{"experts_per_token": 1, "d_expert": 320, "normalize_top_k": false, "routed_scale": 2.0, "rope_fraction": 1.0, "qk_norm": false, "attn_scale": 0.177, "init_std_down": 0.0, "lr_head": 0.00726, "max_grad_norm": 2.0, "schedule": "wsd", "final_lr_fraction": 0.1}
Below are experts of layer 5 (counted from 0) of a mixture-of-experts language model. Rows are named router (the router's row for the expert), gate (a neuron's input weights, with its number), up (a neuron's input weights, with its number) and show model dimensions 0-63. Each number is 128 + 32 x the weight over its row's rms, rounded and kept within 0 to 255. Numbers have three digits each.
Before each expert's rows: "gets" lists some tokens that make up at least twice as much of what it gets as of all text. This comes from a sample of Wikipedia text that the model never trained on. Tokens count by the router's weight.

# expert 3
gets: " to", "ed", " on", " with", " that", " for"
router:107073149151136119166116148115140142105113135130068178137166114140106041098122196126091096155130127133150154156115140173064143110137101081105141148116163148094160164095147141065076125171137105
gate0:162078101129134132117151098059090109103108118180175149120126170136153048071134108158121063126132110111073124115142092122171131181128150082116134081157136103172126116156104109120162146120073163
up0:111115093126118210137127117110129164092095070163058150106161101136162163123086160103129195139155121152107131133127131124122081094188151168153095167116153111103147159163147124126143090142135079
gate1:061150148144121132120121126127135121148180114138105165122209141145175101129106081126119135164133117097106120119058141121119133142169116144138175181160099124146161154133113073139070113022132086
up1:082187135166081076191113123134146135166122167155148124135202096180151077143106111118095116119119124070129150123105152152103160117131100124121074124114113147107118144128124134121115157083126092
gate2:163188141160070093173159114156156171130122096124111128094121101122111151111124135114127158115106119055140125105103127129106110125116129106127105157219148131165152121128137123067068205133112159
up2:123135096107106116129110115134147117171072130107145083145113108114117143131095145101107152093136088044156152129148147117141214078124100155101116108117148095169138126124108104178166100117072113
gate3:119122146152171180131097127122172129142141149127115079161109183172120078080160191204114116174124117098172124100134157086094180139146123147196146169117130127087119132111100120100157149116139131
up3:142122147082131086105104133111115102163094076111167120193139126149152173136117107093140155117128108147070168124108124079145175153093138174130151127171166145119153171122141093101146168134175118
gate4:147104165120100110138154130110155115145122100135111150134155076129085131119101153114044082092142173151117176126150145156131135171157152153174131110125142091130151106139162155160165166103094115
up4:116116095175146158084123110104101111124092162122130073085147094127123224138147058195123141109116111128123127098136142118149141197167136162122152144070099177151138076164128099117106183148154107
gate5:140075154168175173141040125073111140140197136118072137128144123161163104159109126149176178125136141091142158169126127113118083164114163128160133147162111146131200070122109106090133094160134137
up5:145056149166091116092106115146131098122107112157114120097169105134209139174103147123164119092117154094189163158148131162097094119150148128111084137141100095074115120122116107124088190139085206
gate6:147124126132155167152084139109144199166082167131142122148174184109159141118151134122133121126117110064108104153122141085104099108084188102171102110067113137081105135116118156087122168131162106
up6:125095160076103094122120165140142133101106205091138108141185148125114116116112118085114082157192159126125103118114088140106129115080139107119087148118194097089077178180099165167103181093152128
gate7:117138107177118197080150071095096098101077125209123122124080146134163092091172103178124158094109153147148155185097121154119085136099133103151149135078134141161102157139141058085128112155146105
up7:097120160121085058139096132207107145125155067070131107140161141164094120168131116077124160141125099100117101087112169110101116127141141151049097095157101151142163141104091124128118108153115136
gate8:165098161137102116080142099159145108123101156129118104122096095087161139121105121155160095085125152153131107120146220066176156090135214140174105077110178131151112152093123144103148120116102115
up8:115134134087134143056088105145145089149095104110139169175126066158121134086119138099083104106130151083183073142088160127139126155105099113176114128123126128139131139082119149122060097091086095
gate9:101162159111128139095148180140143147062082139148119083152143119151133115100167152161145118134080128132091073128102156135088127133047127156116143163123108131136147102111122120141120137122164130
up9:144139145124123087132131108106116110128093151101120139169138163148092096063143078093135133119213099132110161125143150152165139171196164093207148125139132100093103101132117063167119115124137109
gate10:106098130130096117085062130154059162175116131108130141157074163052138068119164163148119074134133125113156162110126157106145137101121133157109184095112095151094116130137136080075159115109113120
up10:124144113127124115150159137127142143159129092086144091141098063080111089115048082103108101114116142163063074152100086177124148173163142127109137142141140186105083175148090104157091151152144128
gate11:084103114163123111152135126155187153084120127166155163106133169163121135121122227123090086121152100149106099165142110157122100138095068132098140105126130144145111184090112155206156205149128140
up11:107165150107141156091135132108163111079134143119077143091149103121076103088057104139159142138143093140068081100148115065138112082107078070121114148170147133062118131118128109095118120178094117
gate12:134104143145099112139164113162132147197144086138096132145161127095146108112097149121128102135078157066070090143176073111142186125083109105149128112147093150108110091117123131107142122111143094
up12:150129104168079134141144137102127132142149144152083096100155159120164175123058133120198151139170103084151138125146105148119140115061134073148110117095139085128116096120134142183116123127145103
gate13:141111126074128093089120112127162046080127128097093128110134103147122143159132106116159089124075091124106159097174135165105085138150097122092093069118124166145105117153077086120125123069166128
up13:104120167143109101120153123159118114119113152152083097133147155119150090124116116087183074121165166143140087173125132209193138123081107160111112102118198124125081130115175076096162170141147089
gate14:099080152077182137176159112087141123124117124070148126095160118154142152180216089133142153116131154155164122157177161114151119109155161126102155139137198142137100151118159122133143124152191160
up14:129085208131127119133171142076150165152114092042111105138158171180141151161140130140072159108139155130132115167176154108142133106152163124140144164125121127178114192129160125137084132128102130
gate15:087170145144043121158125199214128098095074139128139132184193056134149175134101162117149097198116116099113167137074125137123159110162154133047140118112174127147110148148128156097072119108116128
up15:169135107124183130125119095073150166195158149155120141095082146112081114171110127160090111101168119146118088153134144106092089166168112157192095176180166101090181111129126115175137140120152135
gate16:118138170116105096122094130173101061021161061130105133093121116150121199134132109183106164113133124103143134188121104090102125094101124070082095131106164101107133042132085155124083082124135196
up16:137098130132153090118170129129083161060096134046095114128102141105152141116203121178146093159168115109109152176153091094064132091138160171130170138139116115122148114144084133152102113056098145
gate17:123161152114128081118095140163103127172130133104112120128095128120106161122184082081105099129102079139087148129138073160140060142132082112102138091126129170123160094154176133139174108158174153
up17:082166154158135149105127068070148120133111109168125102126154169154089112118111096157132087153138144150191130134123165074124104141145158105103109202163154140146124128134139138135099131100092182
gate18:130168085116094103123160133142170140144173177091096080124163140129088152091133137139073154107123145143109144100098155181168150125146112100139102096094128083128156121108150139168131117139098051
up18:190147132089070124175148139189133141148177093157079072144130108084131118112117105110121115143086124192183015051168116159144109097090129126087125188127175158161100126169122159096099082126152074
gate19:161105164119160121093024118174146134106102110084145102165045115078142098121181133108161161086113175098147092157141197081127124121123101058082131123145061167168119162121172079124146133122149127
up19:146122126078119164144106106136077124166136186096166189138136094117101138122088169110134144111094147133137134159146115128161152166102078161113171102114092130131081142152181134113137073171087104
gate20:104148162146117184138093174123194128105084168130165135109154176140146133056162102062113137131126149140141153127139069116188138156091076086120112080129150154095118147070130168083133100123161166
up20:068181096042089121063066126139137125086113112162105153105150123152121069129081127057083154111189164159128131140102091130184176135149113124185108174177143132120146136109092129173090164120125131
gate21:166100151140129155103147143064090142125061089135181202167081122106113112082123174128150096131093098110124168123099185114143180138086139161104158121112175136092075087046203147087141126133101149
up21:125136114084131184157148131119131182153118115159116097165231151122174121135187180155122144119167106136107069179059188122132125119142098100137134098108110078135125093115068066146147103131161115
gate22:150093165058166084074135138140160115103162128160153127078094091149109119107122117058105119141162060166096143134115065141116093106137069097139142160135121155122149145124115127130102096185152154
up22:084089161122147116140124144128110106146108160112193116154115144194099128169175117152145147078159181112137083129161131104119155091219133173154105140095136077102134181045171130187120140113138151
gate23:100118126166098160104124143132122126054135120113085138128154153190140120094074142092092091080135151128195159117115120124157105068144070108071095118147106126117151116196155100167105128160086112
up23:118111142136058160107106167166061106147147180145065093122132128094164132110072109117111112092132149155151126077076128125206126058126066106104125128133118172100137148167151112186115105150131146
gate24:135125141087153093130128107167133159146105133119079095075208188120163195137136115119141164108070150134082146135120190162097154144163141076129119124063128050121154159115153152108134057158122184
up24:129112115136143136099155135096147109114133110133169114131066110163089113163161129152121086111184076160143095124141139144163125158105080134099179105131147159102149115158106107130059170098135079
gate25:092114125114128189116084145112134153112050150108116144109163144137142183124139206117144140130178201151088146165066134147149078088208088130147143139173108065072072141078155148115101142140060104
up25:125158128137123066170105093189116114125164163137130131161127063096095102129128087135106118099050070126131091073136083133096095155108177144102073126098119195181182089185097134172151093078130161
gate26:057123153105118174111075119138154133156141159100150117108057131163081144122104193106097103094164068100134100135154125158143146115161142089162158166152125099120175103090127128081079127140129156
up26:140127146109167081163162180128123163076097161142050064141164111080165164129086158163182082142110179127158111089106159096159100141099129132164121110022179157159070132120053172083130147106167135
gate27:111155131124140085131166168110127121129066109118105116101167119115098116117120150083140136129147122077153149165129134145062148210157160136139070121098133129093148126111121170149123092112109139
up27:148133141129119075101124160107175061143127138127109132111190081133142155139132133123142212124132094069180125159157043173136135086173127151104099082085188180103160114090174089127175157137110107
gate28:095095140138126095108175105099162151150171082109189125143148151140089089123124178151124203164141053183127106121099122117135117190105103223159086135156131122108141128164125113120096093109079072
up28:170118103188104135166149119148111089152113150160103134093185136126163106127108100154139046166110192130184166152142154145123160104154142122160162171140115125133127140114103127181031201117076098
gate29:147106154123145103163102174141109172105135091041152153182086117151073133140138103147099174119096111099146107140098071153108197156087167201095110091109086091163191135115090145159155117124121139
up29:204170137164129172121128105122136134158128088166111143108087149124111134128088122110099099149156163141154173132155139122137133114058145127131138126145166074136143089100141092132162181110115143
gate30:121123149127159089111164122137106117152171080177180105102153169082097149125096161134108099168112158159196137188076103137106112072106104090201118118128107131087173155105139077138157144200141170
up30:148092124134103099148100105092081051082164063150101144170148169101123137165152139127112089160093128135144106102127105161089175144092110153144164091118123138086185136047133083152227099175069145
gate31:086144092108130182083115104145141108135143125137116114121132195157142117122177131116135154121125162145108122146068180130132153138099124112142102109128093131094195112199133087130045090143152147
up31:125106162123155106165116168144129169117111131123185126112109114132086095157071140169129162108095117116161111107139159174141115122090165119133176209123131098138115225115113090107138124087112162
gate32:057107138140143154158100124136173151206117127133152070154142084149150097086122089110106103111137092139137123103198123139140103131100129133092159185100129125164149154093135127123114159147077153
up32:236183058092132135166172154084107113066093139117112162114064151146151199144163139158132194105114132135112153068127145119117162166171125142174175023165178136105080115186116159139130084134165097

# expert 2
gets: " the", " of", " a", " The", " by", " from"
router:092074126164168088148131139103133137162102152117099102080089115112085092105099170123098108123103115087161135102174165165119117107169098149125152105112134101102151138149138138084081098110091175
gate1:082166121186140119173112079135167207120135122097103104104130039106106155192190105118170148084179146153096137118131122138133070122174171155161117111152153109085074171110117120134144134062131117
up1:113130156176121125169118103125199197076173149100089061102147102091148146109203119110166123114116098141121160118149126149162119096179166131110081114121124120116128176124124104126153119099110130
gate2:138135132149120121106103154159157183065146102104061142175134140129158189149104187131105127135124174118103099122112119127105135121163106097130098080174189097123112132122143134061145142144157115
up2:107145069134107105139153166139148136152110108104128134157148105153156196156137132092133122205128159110145099124098098140131081190166144137169064162159152114139136116128127141119134137167096125
gate3:078141132181142209153065149139145124120161099105119067158179095136128124115093141112131157095184122137097140143121076173140155146137121138127167145147124165111153182101084058153071151117146121
up3:176144129079174084101190081151117132105064142156156168114093137093138151152131148105076107153100107144142077124136179129114119124124151148168072112128131128131080117163168211124195143133078124
gate4:138141114083155130125138080165156092151120137078102159161117075130126150186121139121149116175117127125181172112115139165117127102123142154151142177179091140084116148146053111118081130079094154
up4:071146145088104155139190116118158102148105156157091149144112086113129175149105130149137086167134109160184107068127072123088129104166088138106133149218075120129120174136120100110161157033133136
gate5:139161094124060171076149146135117151148147086155186051074171217135116119163165085093172099114168128164181142185116130119159128073067134130093088169144114122203130113103164142168126148165195159
up5:091138102152081132121118119145116142103123069137171091082147219156107045112146114119177183129152110135207118158116137109124104091050139137161085154136113099180167093119144127110091143164184167
gate6:133127115144116115089123072144131149105118168124165131117144153140187248104202100198148127191098101142089111144151118115164103116148081124120129099135151156141112150158105200143168108109101077
up6:134183160123155061131129113135137071064078132153127153143147106110099129184091139096216150090068148179065129128094104135146135116109158160154099119119135118131165068156114036108130117071156175
gate7:130067077075118135069048178138144107135103147179120095164162088114131141078070157090112138100109099137166123168126121100191142134105171096099104061112130130131136147073144147107097105121138111
up7:122149122140134073136033149065127146150120139158121110163118148146129112132155147147114129220105132133104060112165092128153147083093090104088098140104119118136128138062148128184124119125125118
gate8:088097118143128121054114066108167139104137157082126170146152113091110071072128133160129146158133108085131109159121169014105111149138123098171101157118120077164175141123124135072152129121135131
up8:123132088174134133152156115142181108075118114110180179136117199161106062170080119174162138145133113090153142089154202111114117122156106146123138114128163083093090109131124142053113115121173134
gate9:156144133103130143164165115109195103145152133135127191129136088137101085167136110171090169140085195124120124072134161094146106131096164140136105143146154100149098156123148192118099097101158114
up9:141169111117119137157159131125124105081190085130052155131121094180115064145137084167072163195134159154136124109150145064162090099110165086136113116157166128191110137137128114157150130098181129
gate10:056138130189186131131119205180116130101115129162127138102085095119116080057140191222144117110145131166168102135125115119162107100152114098128165042129102090107190144138105088095085165147144191
up10:164125127141100137112089107124127168105125084156147126142101145107112209107118103093144110095210165170116121160108124114119102125120126159197167055170113158119153118164173106072086122149158114
gate11:166226141160150126135148121170119096146168138104088140051126118149106106113187134127145128031128137137065160066098133148147190121086174124183076127158130112154091154073071163126120170121153102
up11:108153114141120070087139161115150110140123139114071109100115114061160151175135159122166129146158096125156125141117134083077149150127104125187173136058110146186068139168123087156102130184088094
gate12:176158157176129152142120071150188160097172149206110131116075149169070174079140126132220149167167173137126168125132126129103112196162196173105103131076136086116112096172171182114135129099123161
up12:069178115114164111121092088060155109181080133036109165136182166075173098116155096162081106128163121133127133124134105127162169133057124111141095146144131104179092151135108133094141102159102118
gate13:132144115111123111083130161195105107088129140165138120082104127096126176118088141094134193108097204088194079161134082136073146112207146158195080172153116126142088105116123137122127115144119190
up13:159141118106118134105149183103044093132159062113170124150102105136125141074179123135194165095126147097161176122113130112177190126153122140135055149129143145155082098108087191138161183133090129
gate14:146139132116137136093152175114114135106119175133091162072103166128171084114163198120150108125149098104124105120163119131159099162082040092120136143133112185123111139181104105111059064151147088
up14:111131100123148192172109095138122112093098093117145112158103102065114124112086104123111113114084129128119156112150139143178121098070169108108162124154132149090093136134146156087149212142141151
gate15:093141134134131108120182163116118134160104121163169173136099123115151152096105102110121104126113113179152183097137129111098087103144136148108123105143132167130192141115104094044146057167156161
up15:124114128174214138135143202147166129148123119197139146059096128116186160149110107063188117106143160116111156111115133139117106166115083162134136138083136104087159180111132166141117137148199191
gate16:108098167113129085127108142115128107203138195119099134114000143131162160149097153176184119112097099137122143096105090142104185149082097173085151126122132191096115092161099106103073100100162127
up16:130137147084079119176136130157113118058165131135069141133161136149095093135133144115094104223106169140171116139070132155140092199110145138148135176105100110125130175136126077134136220110141127
gate17:127129083165103119147196195152088111112104140135104093153141144070166129065153098140127106084117122085112169105107069059194090164141160106129098087119081103072152099137100094153089138161120139
up17:115151171074146152098141096141108147157132139139129143103130132108158139130127122139108150185129129130122073164183167231186111156150123152093140151130093131114142128062091135106144103158161175
gate18:077067136044178066103140099124103071088111161113176158103128149166107169096118116176115128105066156106118113122140109200196073161155154140093106158092138179034123113098095157106075144158071192
up18:140084166103132075129137084133153108132062149122097119079117156125135183140136140143101136204132144065129164135107143155196082136145106157136085137101082124052119156064105117051077146094147142
gate19:189155179189154081112166101168075120084141099116103125112106142139173158195123139098126142170139202117145119075057142115096097140143096112118149083197103071083110136134122073150127142102167186
up19:144161167084083194151167132117147191119118066141118102198175142116157122107111136128132154123109100153141148110139127126100130134130093162049151150114093092136105148141133174149129120106090132
gate20:169104179114107142148120151122141085116108086142091105137134063117206127161157179154178130111138145150131175080128097076092134181086123126157144125134140119108139135130166143135186135103031123
up20:111215112088126100110136114120142075139147125150164084117121188065130102129070082118132220207123078108052072123159154130112106107103127187116113149107128167133144100148114103147095122137214103
gate21:119170158184073135097082135123111157116149095143133099127151104164174087138132115155103101091161130093145158163137103109176103109151084137120079161168128173102116101134113195128137066132114135
up21:129166124134092112119101166194148132139142135169152111144112111128084043117107170164106137088134144064140198116203127121122136113188112154143034110126181090116109169143171136141118077107171126
gate22:158073128139152121142094111156094156138132105106110168087138179083121110102112116183126149154165109075151117128156105173102146139152146125078109108143148169152140164186075128108109026141114087
up22:099070169206100160134143145125111174159127173089110158132137105143088075127107146152154152096119144128149105090159130134114129133087126104140056093125136105174150185150095163177087164160119138
gate23:091127143138124142158125123106101118174151110186155158085133124110112150117117147106104124120125101127063137160110157051144103116117145158170078152153126092123104086139166122111159197123162111
up23:149126151172117129093131106122195073159114098185141136177127148117133126144153167139149148182102053128093111140116143038134097111095135111101120123120110126123121119153117121175092163105139173
gate24:165106131104130126128111069130097077121070134153118149100068097124162126114060127148186128152148102147164071107104135149152124111155089151131110146103115086116106139170119086134130118087130089
up24:119136144138131133142138087141101100106106139154123108146114112155141140103112099113228163188137102152110068109173151127124108115204093124162109150079140131065181128130159133161113141108111127
gate25:088168161076087146098085102155178096169209108219164114157119091142190164129042136109120100150177126090145135183118206093104116107095178111108141137140099120155124125183178106114125096140152130
up25:129144147164124147133094134123153141106121142055151123109108114201140124103145099080127077119174166210107092119104071128185146123090126161148068095121079135140123136148088168089099166140113199
gate26:115125111118121130115113107079157166137151175083177146147127161132164177086088111100135139182170116069084177124133130071087136087136166155172164095126083119095140114093117158208125140102169146
up26:124118155052134121131087108122155106113116125105111169102172136131113111127110166107088113164089101125163141151131171169067159138152187138151076193098139095117129157152081173144145105119134099
gate27:131173127176124220126192100144116152156166112062134133074139135103126118150109138088083139100083133157089149115115147232131177125139161127125048079188126118103174197115088112120149151080082102
up27:146136176128150186102156106096117151152174166151094126117128144102140145089140158116096153090124072077197203125115167172101121112116149105143069138153130134173179174104081135067121117093103140
gate28:109176142106088117082134127168168154107165175126169102129150103152100098190116143124139135082157149149134027108155094137124103093111138097098109124089110129180108141112091131147119184147151122
up28:106178123084118118085110117108153137130171170152155106105096160115137148158103139140117206154109157140163104111125163092115157150180096110170102126131078163149147141120100128190145116147118188
gate29:086146213141129116079090111132136116064187159117122167158099110099076210196090104074182142112128128157140107127129101121149086087158141103160084119121127185152129131111144123147091063150146133
up29:150136064144154157108149118136072136085137108127154134184087056083120050147163139145077127119131097150083099121144111141096113142158080092164204078129076100126111089155117108108161143099099114
gate30:119162067132100096145133215057119114082087173154089171149164112077155101150108135113160131168108109096132219158124118121151171088112133159090132111157069107175112076131139117140139211116105091
up30:108097102178168105129152110187117108078106142095161124074154176169095165087147153133086107101147173201156000134134126086136156122149058065162172130063137135111140123111121085108123097159141111
gate31:164077122098094113109085085129115140093157147092195166149126138150101116131117107115111094173137086115081188127093033198070141109128187156107084093158139179154119124145117181138109112131063099
up31:126105151091179117147157117163131164140122102138200147169125111129058043121118148115141152186146139072102170092097065188125121191110144173141140105170128139149118113124174119117118137162089141
gate32:054112059120170124181130113116132134165192142169127193153153082136028143090153128129140123116137150079124090109117113177128126114155121119168109101137159152115164138097125067148112104166097105
up32:122172139145103128108151122149103160162038112073128096138130170150181181170139122030160152117082139135141127115156139135115142148094134177125124147099113162133123155191128128086135086077074117
gate33:151118165137131091058160117160073113031182130126125079149116124127152113146132107115103123198139145085046141080178113132109128119128049169079147114096088097167119114083169118112150105050149134
up33:132122095114125154206087102076078113182147116180110165156091121127118076142100129108143149073135102109224072135082125125135174142111137103174165147139104144095144124200093122208085065178167179

# expert 0
gets: "|", "en", "er", "on", "n", "ton"
router:073157130106150111142167122116117119126125147181075106137128110103146123099070151076095137129101104127120104144126240134099071092175169098156112081111091132093184123148132083134138123103115128
gate1:072134078115198107102091145114098087140122149084147106137138156110156079138109151190127095147120109122114160125109164088136177120143080164130126116136157094116091146123206072121077102165155119
up1:061147047119111100136119174087158145084120123141115156150103063163172158127126161134116122116100124173125140135091109103206148142067121168141157087128147055113078117155191175171142159118099174
gate2:124129129138115088088133139138108177169080112067131092189119111143137167120107145071117126187135097147179135114110104162131223101124115119146130091057081085089154100086111169068101175103094128
up2:121082086135164086090134169123085121135112113075150149149103120110114131120112102075112128169162057134146143064103113180130205088128102172182148124087139071126113211091085151107119160091083103
gate3:131126118150079110114178129107059107146168134096130121104137124129142146116107149130149136146112164143146123108128143121150165084129149077059134056138112100140068115100214150126109096079102138
up3:146090121135137136120136087119102130137112155081066157159122108098156080096112147075101164149125223127074156146094151138126129089148103063117150025123112121149106070092180075092120129121113181
gate4:128081121147109189177166179087102169140136150164170135071146147162150132072103115098154124097103088118112060068167111146146119111137095082133111102154157107091142120141167104140142137100142132
up4:129146102149147129182110161109154074105120189104141106137165201140120143092088130133143146094182154161137063014130084205123080131135112106074157100132153149066129129097178144127137141122164113
gate5:056156102191165159184114156131101165155140086055138122136105163127142050146119113071098130070121077117118100124157126078135135112094178142190119105126160104177099033172140114127162125173107105
up5:163105150055077073136121200134134122135162187089175148161146106154102093129110157111086074142152109112157137142139131169109113100181083132131115116129141050137203118141136164103052087139148123
gate6:145195127090140160116152126104130099154137106108174123159118137125192135083109170148168146062107121128108125159143130170155112105179121122135088185109145085109108121116099126139140191122193136
up6:134158105116151141116092104128151152098156101099174133084158145086137121054105195159149194135097158179123101165125220121137156103098059174161109141107091126108127145171137106184061166112157152
gate7:152152118110168077204154107153140107161193146150129131097096137115159141132103165148127184096051110089140088125153118067066077143091166159128105087153104079152157110081109150133180151117182149
up7:158153108113100155044100128132100136082088166132127096104109114148124117100120125152174118157123184089158179109168166193153137110193102058103074143101108201137104144187147121193075088113113110
gate8:148143115105129099096155125126130113129167143109147105064197084132132083097141161179079158137144167155141122132133148128136121100158153138114101139206091143136164138126117081066156162119110154
up8:105077078075122135123122106156100114130169096113121113173093156145169133134112093145069131160088135145114141117139075111157162136091147141126146131135115149122122153148087123108148175100088128
gate9:123111127155114131156073167113162122169082169176147103157055122117107157219124112160154099140146133104111120063117113076100139111135204135169097131123155174125129107099120200126136122147147129
up9:134100117129107120076115131074114120179132107157128129149078088148140139088100151131118112136170175119166110188180113137138171137195117110140209114125143121093129050159105137186109106147141135
gate10:116113131169131110133136139083101151188119091146150136117188115126144167138095112164095086061136105141051108097159122124107114089168127065120146103162144124106160128052134081113132149128164141
up10:142075169092171140160101159167144082130156141084115091116152105131091093134107141126135166176165129160184076019141105125152140168107125119119085121192115119126111180144179132150103197141147136
gate11:139183097100144189131113140112121157141155026166067147123128051070137106084184158158121117137157108076062139218111145154091137120173100118099136119160150165137132088177076086129066156193110083
up11:118147146167145140145142100109157148108055052150123115105118090119129144126107148119141171189082121055060153189144133164106127119082103129119141180185161105107153131111111065102142123185095083
gate12:150151169150110100161073155208148160166146108109164146134138146100180134095071166104100108116175073183126078095139185150136124108121150133114190139074097131059105134152163131095122143069117079
up12:116150079146118149117161174122127146125102165174123125159093146102113103165121124093157110117096166101112126167090114118145132092125112127116120106186125131170123150146100147108146120096145148
gate13:147118111136147123143080150128156106103159124112161097130117143132151113106148044148134127174135104138106145119107157124084123120066049093128122157164087166101157112156136120085150168131102088
up13:090092140137120121138101164116190138110162163168132112117066169091079115103099104118159209119138127189071137171114107101048129163135127121180076111162125113102103145139140110110155168165128094
gate14:109132097085071088128129178141131130076162072117067074118072127137124110061131176192135077104087154178178131087146130160156167079139105127127136105161127136137130194158121131115088104103135161
up14:119116159090108127129105149132163191117151190143152145139142149129100112120186084110164164138136165074187176144163163143088130111055162106099087124136087133124168118097107162153150169089147069
gate15:093121127122098114117095097086124077111174141189089196110117105075101097069170143141160157067075104149143104161076196094109160129092166180121152121112142127160219189119117081124128106125169126
up15:119121069092151138138136159125154085142114146091148038135122146081078157161125102106168086186132166171163118127099136128178077139135193127104115149130083122160097129094136163127075149122131083
gate16:113113176146097134119167132132120100121189098149105106165155152066062087093122102135090161110133107158128101127164155115108142177152128128136134063165131178118147141138061200140154096157139149
up16:150147105189164159214085136119121109168118170128151079145123116081067136118109132055137133163145112127143155179118164160200112142103159128133145166191151155120156143185120153124120116091159125
gate17:180127189115148146093125194102096094125126113141126116129061115133106162191106153144144124150112143111097114138137135180119119101156160145106156122143150129182158190161111137161144117173071164
up17:132113113068151152119102091102110110128154162112106153120127075150088100153145142139082145130104129108092157113160079115078071144155063106157179083117103183128130090136137107140108144098160195
gate18:157133180100154150176109126085164094137165095143132193165153070128134154084135167181112125108076109164127152155147130110140164160134108046099099085130186149134144128048095078166180192158152140
up18:093170169143093142117141178070134128133155193111113132163138114155117094084134137096092102143139073139121184104179171170187157146159107078149134060120181138090083088117117159139159164105113129
gate19:111171167145153098134155153135178099170150097149099102113188106152101155098165138065161192119096087167135160144153088120113189121161110110088205138133110142116151102118074112132197126112162129
up19:143132138160108113115160112115139119161129155181171107072132080079140138088127166157163169122104144119150144091062089101099124110149069117131159138061108096138182118095096156220099171143144156
gate20:106142189124159137136164132172151151124131101082134113150095134129138076139122135163144069120175156179035107115150090168162097086123060136160113211107118165082134125155131151121098124104114139
up20:124158129096128110113162158099118111108123163076126123110185119168135080103103048108126066084073085135121136105141176089159099184106140149113050166129113160147075103139123119166058131083158128
gate21:157168076144181122114171054088132105121194142088126084146095147145148098113188122153114082133140144148100115084134157136109115121181110084069160146036131148065155123096110136154140121172139133
up21:156156188148122138152195098081128133133071160157059092125085143100123191173102135132103125123152140116120117130129106146125177128128107176099086110128124156118126107095124198096097125128176090
gate22:125118092162096120074093155143113078096124067176084095093071087178087078080123135129179128126096125099142185200153135107113107155081083099099071122096145148133217150092159141101127125143144117
up22:108116142105105094094112077055110108040133174117077123145145157135124191097149112121151118108151094107145166117127099092112139156159131100170102136147177119159131124169140201143159114155130142
gate23:151107175082146068129178151106107115115124133122197060183135112087081089162125184087146122116089073122127100081107154149129075103093113113194060071135163089145160101170115144133151098183140169
up23:148083163090141114134164154162057153109088141095131079147053152147079163149109090104112130163135150147138132120142043146187084097099067116109094097093126139121110138126079165142095092116174118
gate24:165107125116119125130148179157095109142101150131164169163080104157144137148105109136058095164064145106120117171136144113050173091156146169122159071137178120089104149173149142114158126120158108
up24:083156146145143116121114083106082113076151130163197125119176129066082126143100165131109110066128133136164094119067074137189203128119116091118143156192088105117155171164178103171106148122168103
gate25:139126187104092189126160115108173120111085145152103128144122098123187145122147164194108158112133094131134143116114170132133127108118200110106135116122128113131178150129105174145167082100086092
up25:103156110131055157078183111105178133147135144167113180122120107166100148137124148148117145070058131110121114126125155119144132066134136102131110111073114121071142183147123120162122115084145143
gate26:176096112125157125121129129155115152169136108127159139118045141138105093146119123133154110080094116202142139181122149165110157101140114124194101124121168164132139129104097150137082136089100141
up26:099135147104099093143092191116149111088121148092105158119129130156182190193106138096139092124088169072147121095116090083107114181097114146100112117119164116151122088163169103125152182180172133
gate27:127107094150162096089205101118123092195161123146130120101135175129134145144105132176130105072143127152175150111171182105093136136156098083130138064093157095121100114113060169109089105037107162
up27:120123144180082120153155132135132146157181148135078081086181173116151165138043097163128124063138136110124100092150133099090164074156114229109157121164105138104163159155151140145096153096163070
gate28:113053135072144103127077091069196174146118179115143139107078037118150144154126114128145125126064067159157130194128145190083129101195133104123104128156129174077118144192106154182118187150176120
up28:049170123139131158134147150140114044116065118150125124136117146110143123125082173135158136182167119092148091102071133028118113088052137203078088133128144110121118117125060135073136059130056122
gate29:125098147087077105085112109116103102149146207206141107114162172146143124163130155112151187158115181098119149129119107113096115091110134082094111161131116143109168103157140186118157113067098144
up29:121127147126171140130129078139186126141157066108125168115120158153103112107156106120147118097146135092149137187117136105087148120166153198109127124141144131139061138143127076141096141118097120
gate30:143085099157173170157150127154157123093131173109122088094142141134108128123202130106160127119148143101172149124119155166105146114082184132165092099123104134174177088151075160148179149102119127
up30:061138099181116111132110128076159137175180207174161163094163140132133156106106114135098148145125188145114179079122119170144115069120154141144083103146149128097109137105134118124155168122115162
gate31:128067159138121059153105140074117135063117110081095129130128148095131097155096101127124105160008111132137129106135127110141090125142156099086127070144140106146158144123064136103124173156165140
up31:134138150151128156128133144050092150126110124105122086101110160064054130139097139104133131101115115092145151194140115151192139189135080115140104107135082076189150129066092143173145129122156126
gate32:127095080096150113131109133079099059118129124114141153093161081077092090109110096099133106112119115139136136158081087139108120190049152143123143113116070123089171192147114135147120141127110131
up32:150121139164101139096094111211141140146118149087145123124075162133117120173143115113146174160093175083119151181152081086144146156138091124100137164163126089110097130104191128099086102117082123
gate33:133144158152129152143131101172145097050145144094088128112107140170180077155123092163131160119151122104182126178134069193089137127145147164134096139113105145132108116106134123066178135144165143
up33:140140112086120156126125159087080140131139165097112092074113146118175084172068133126122155139161093141142067137103085130068134150067149090149113094134168103109076126111156091099078114092136155